Below are experts of layer 6 (counted from 0) of a mixture-of-experts language model. Rows are named gate (a neuron's input weights, with its number), up (a neuron's input weights, with its number) and show model dimensions 56-111. Each number is 500 + 50 x the weight over its row's rms, rounded and kept within 0 to 999. Numbers have three digits each.
Before each expert's rows: "gets" lists some tokens that make up at least twice as much of what it gets as of all text. This comes from a sample of Wikipedia text that the model never trained on. Tokens count by the router's weight.

# expert 58
gets: "'s", " his", " the", " a", " its", " their"
gate9:498472509528463523407487497553524537494461549499448524441473513550417524480467482556588528540491499567412479570626390448444465576411502381554486455535532605457449540583
up9:460584508496529433458467540520503475521518535581424442470509528512470516437500510440471497463514541459474460573453499546586511491504511592501512494446538490581513560572
gate10:535526523506448529508456550582498456499430535546457553551522453491486411556445418503504459567511552568658518592496494529459533472423556467493469579501473494508606466503
up10:500531492481456415499437504519526475440488542457524513490508525568592491564558415538567491594522476568541474570501494521384601451400452459513445590573503475538630478513

# expert 29
gets: "9", "3", "5", "2", "4", "1"
gate0:513471522575397380583448464538488460577490529467477441522577529530464572519484484444489505547424519581548450546528501532443441451437498464507417563571534451503512490547
up0:514440519549532520447407523493511539512477514559481500529455530488535460461454482518529502548440588515536448584582551558509517511422538424531508510498499461415357560500
gate1:400472512469440510416550488476511449605510515496566453534544468516447560546507520545527478552514460538442385504504516484428520531536421484546545424499409491476492593543
up1:609541540438362586494489515484496521549476377529572460516496510530601532519538449486482514462485459516532570468540594489575441495503480513427526477551529576480458518409

# expert 37
gets: " |", "0", "1", "2", "3", "4"
gate0:432617503595490521580514514474501592554492488468499424591531547491467543401478573512491520463439431474524517396488479499468447518564432578527464488574510439491505483574
up0:535566463481422541590492470531512520501481573479486405498502499564502384538430434508573530515596573508531472502546525494463559465594399500395496380488497532494457550451
gate1:511510566570492554490536429423480413458428433510446557541550536431482582474488516499496460420413537502551449505565510521527435550455496642499410520578543438474480473488
up1:480470565511505492474486512397468434477438491523498531525523561500469656479493533475523520392478522549504449526570559538465446518488476614504457522570435448471511536501

# expert 83
gets: ",", " |", " |\n", " —", " (", " and"
gate0:489479505495407427470544552423471475532556485430486448482563424552483413482546403525426482521609506449610456539473485449545423473597497550431539479510443470504494420480
up0:501540525473530530492448511586454601482487446563544490520521453445523572538511577511565383559414516569460520573549548532446566493528468490566483549470469561476448595579
gate1:481558571536503496468541499471501513593469546458496462560474545496480545499500477552428518406567534410538388568496518531461413494440540474433376499606476440549471596525
up1:466506432429461519462501496538483493581480537560511558491440521517505497556467481458610555510442465494523480507494534553456576486413484503479491467492466579529482434537

# expert 84
gets: ".", ",", " from", " and", " to", " but"
gate0:465530449555543389566552632454466512563524426564530476481512462512510524538491472452476541467548460495529506449483492428557424521401464522485555524401493526499523438555
up0:534390602502509579531484484508438616452426441484511537612383586506522467522392471535518511511525525467537455522472483473518560531457548454566438538616426568521558504474
gate1:499453469455472548487484604445548495451443527529501486557515471571461467594515492564547495586525436613532478469539474394495577504529519476469679468433533564435471496527
up1:538595459465560481520528425508541456377523578549605518511479500493547531449531538540467463416435560476358529480509517437571578532394542576504495480618494526572544504451

# expert 52
gets: "|", "-", " |", " the", "===", "=="
gate0:557520549458465502485475592488448525516492472547453571511466478450513547585586425536585495450427431485591620481544517556528540496574604485483487505515453500458527501437
up0:372617543570515575475467433468495498482426408510432439542384491441504443496406512531448572523477552435438481456445481533523451472429394476505461495454648533528480507538
gate1:496552484471624529525426551508450456524499401463507488534411549527473487531489532499498566451484590455502485420442529477424502458491482593505541429489499546458512563448
up1:509454484482489435567672492415557525450415587578535570482547484419434521446582544514504539511546414369502538480463477592550567506492505439450511502538486515657539571508

# expert 103
gets: "6", "5", "4", "7", "2", "0"
gate0:445418494498487505469547493511497532531494589480529579398524443569383420386526521413553483457459459552505457429487524556491464469516496567548444484467460561531529469516
up0:601541494470557509598508522558472560554647488521404563514553544559532493530478534536520532496382502557545486564484466497416472513489522446537540468547458438491459460514
gate1:480521479527532430422423537423517464590455467501486483503464556474486555610460573500476527468540580483499528483504496543412588521432472353474608479539471484448434467433
up1:528436556508517376507468544485552543574579537479468460522488547583546477547431425509388562444482500496507480514481543523487553427573456446517525496541536506476414460524

# expert 96
gets: " |", "-", "|", " –", ":", ";"
gate0:496491493460493466536479478486466468494513449529511610431467469541448432506523486451450503473508483514567477487494524503495491551342515445479564323491464475456456574459
up0:447514590533556554500489506481473483556405561469513417546497498542572586497470518569476539492510488519520504583415536481492557445535561521513470559587549474523651484462
gate1:502418435539506462492538524469555437524435471396476447514498491510488578466555421491449551510499428490507445443411421428488447546481493433384434438456501524500481587494
up1:482459441455476451445492523494448472571568522517491552591484423516511500558508532490619504538526491507393544538493458498490601498433496462470590572478525548461499568448

# expert 63
gets: ",", ".", " and", ".\n\n", "),", " but"
gate0:437475605470528399436540644537488506527430557490500511484585508513465477574441520522476494522550449466462438481462545492412563514546500460460443445529467461530475598488
up0:577578445534522455460471480532511442534650528472491499532450513508511470434507480491481476508535478456497550544520413492386435508466458529510597451491368536557469492559
gate1:415545607514468497487544498483422429526477499571464515528546489481542456502505599482512527504525522524439457435458585453436494512479573512475515516510593467537534556550
up1:474425549455581480513524481497448469517394497567521465538531441459486537441543529520465534471520483485433433440511539359419528476430581493474513519503583506496496577406

# expert 106
gets: " |", ",", ";", ")", " No", "\""
gate9:503430457508486532434461510468450459572533493489412533409429452473497473481437458488526536512489414504502629474506516491538530531530462516522441477551543577481565564528
up9:492510522471430471559589449453566571518491511531461506477593564507552513484511479522491520482522499424475530446498474446505505484484429454448500408473400392478484494488
gate10:495560524429522511580492527447431535471590568411560508456427454488530558522464572558421520535451522509505507485504463505600495507490521508581553372588458518531533499410
up10:462368480572505516486559467495472499543450595475477525552548483420537486531524504466492508474549525527537413446523537575496484498457451538512458496544626530342494525578

# expert 85
gets: " |", ":", " American", " an", " –", ";"
gate0:502530424502538496482485511531418458550497502637482483522450475507531419424527413557587492566562496521449455404565497563545515438374472479420435458475514508449471511485
up0:445460579520420512486507517486513538517510484452518602473553473433417556535437578549444495404459462508612503489508529466437456539569579514510435563559509484548508380540
gate1:507466524476473472481519455614531518428563548502507445520506368457475424478458508487465491523506425436570492485530523412561389460522547517496464497573547450505459550509
up1:563487521495469513443429538492432541590416417550485599471498514557546525490438498548531520474502528521477487514514546467396569438471502562485432539479518493523551445442

# expert 76
gets: ")", ".", "\"", "\n", " |", ")\n"
gate0:511489431520554522477419506508509615501462511496453536533517498461425501497561467441534508543443377425539467533492464396453495519511496531431466499457395550473528573529
up0:534521596501483474551515489421427485419460478488484501572484562537428501557545506468454544591387517602553393439415464556611524538540457448589545433535387438525534529420
gate1:468430520515467603460446584493567478386506442514455497583424521459491531413473496493534546555477514487477541460479533460442535566597451543459464441425392460525482462509
up1:422514416496572411626483397554477559492505512508480550525535505541476552607452508514367501495504488463539519508588438475508457544483518525421489537476546472443520454484

# expert 4
gets: ",", " two", ".", " three", " such", ";"
gate0:413563506499538494535515555482452507468617586347433512473445504488438547509488390519503515492438534531463489496499437526554538493581539518561513583479536551533600481528
up0:478521499523435532507507450503430509503420463531464529605527497522480528496496514469548523495476462453515505519484505483489539594463573548481460466556573535526531500613
gate1:598457600551470536466532478483464450506441454555505438497481527462514421550457439446553497481527420540495427486547575569497361472472468390547534424547438482501638474401
up1:498561526416536572442496529533556565531524502513444423558570466600527440539443524478516518466639492497446606550571343478570502425585490611506514409471586486507560542482

# expert 99
gets: " |", "|", "-", ":", " –", "="
gate0:445471570472450569524503485559555518552533574478451459514584433549490440604515505513499509488452482471494583442482509572466468497454490427496444503503438561449519602419
up0:551497511526488490466481458457498402442417500464461565480528441480615458479566579512493461528555559479479404566474442466520497524529548506397552508527555443500526407464
gate1:481439529501444498457496633572468507539560538494513475486480537480397480471523547433545546467463556469469564547446444385496476540488482551446495440542466595513525541442
up1:547527557458452459473441574558432569482650461489513440474498537524486427579468548526494454464469522547544617451476468523526500395456503504457463501433427500476522475494

# expert 72
gets: ",", " (", "\n", "_{", " ·", "′"
gate0:536445466457454478535556433492460517453441437478519536492534472491601496553488560496535503471520538552505571533516452483495514563486565551518494519507468469508509485580
up0:492526555495456430534475448474498488417498584503485442527545479494521541438413600572539526515563469489436542517491451395506486487542538452460541545418554433519499433504
gate1:473551486520527541500472529517547470450518453503439491495438467621425570511471412476461532423515479437479420453513580442469591581464571482531550545460518521434519517565
up1:507458497510455548470604469559503538454515397478508483502471513517492558555433474471587562415470461485506460481478537416484611517474520482540522490521546514409537493505

# expert 74
gets: "200", "199", "194", " June", " April", " January"
gate0:485411485441493550563443500403570473527495423422500630525574506517469433483467591530506482568463452540526508494538504451520454497491563434518521639483528534609527489489
up0:527432496418534480537523458482562516486524582531523522474525452500402508513480513539512503448519578508424484529432551469457465453551450439539574522498506475582481517522
gate1:475513560487493497475497537488537492435441527473470497511512518528585495534431418490463499538537453522500620502446428465596519407436504455510517499512521470465482457456
up1:409451517492464495543502541561501462508450523465447436551451522418589538500452436541509528553550471502437588530530419511581494449481430545469412498512528558458503558459

# expert 61
gets: " |", "\n", ")\n", "\"", " (", ")"
gate0:475490540495544481438443545480476488499497505515517445492466510598492592499437476501482458496484533536593458514567554599460515516462581516500493555569490531479396477546
up0:492510494517558532549472554556484472516518420578538497530402461411501460508469505490490494459508459505503540499529369540440481513521486461593454498560480415454515446487
gate1:490519418498539596489490518476519518467515543445467479518571480523573446519501363492447492449576476520581540521541444518531392428507466472532473502472490413495525532491
up1:469425427498509493372488430432523513467476553451413456484497476557457438508531382479491501414470558481548473470506470540569483418487398422508466454537481521556476538450

# expert 119
gets: " |", " the", "\n", ";", "ind", " -"
gate0:481580481524546564510469468409614404399501458488460369491500523496465504610491453433492502489499458580483445507458436482465467579469548530499561473442514493483450607458
up0:502443471557464582577520465474492435456422589477422577567555441404503468447526485446528570488513476469521432498467495415382529459484484525459386536512476487541571461529
gate1:488563578472476497507413538494545449477525627413534526531516520484555406468607527501467464431458421544548569464499426527491438443457514569555506515477475479496478557406
up1:506589533491445499462438534494473408457496487445501557490584559479502418426469532482544498404503547573512466500525476568504390484495470522458485428550448514441462635428

# expert 105
gets: " that", " which", " who", " one", " as", " The"
gate0:670486518490465432557476539495548428496530563478526499492520543483495580504463497478567387582541519509560478584547448530418572569468488514511566555456588512485474526505
up0:476580532510497607567435529536502568480541471486481385477490439542516499564529443408513381554471449498542455453487546475487478464531515521562469523522556586508596485625
gate1:483451426496538468552421530469555447528493513454483489466450542447525475506371529519498552451477592580507472505448452413482431517535492450457576497449550497483533508416
up1:485473524529456483523496498511516464539479558380462438428530525469537510478518545434540479488598459489508464509442451534570554480453434388492523455525475434547502522392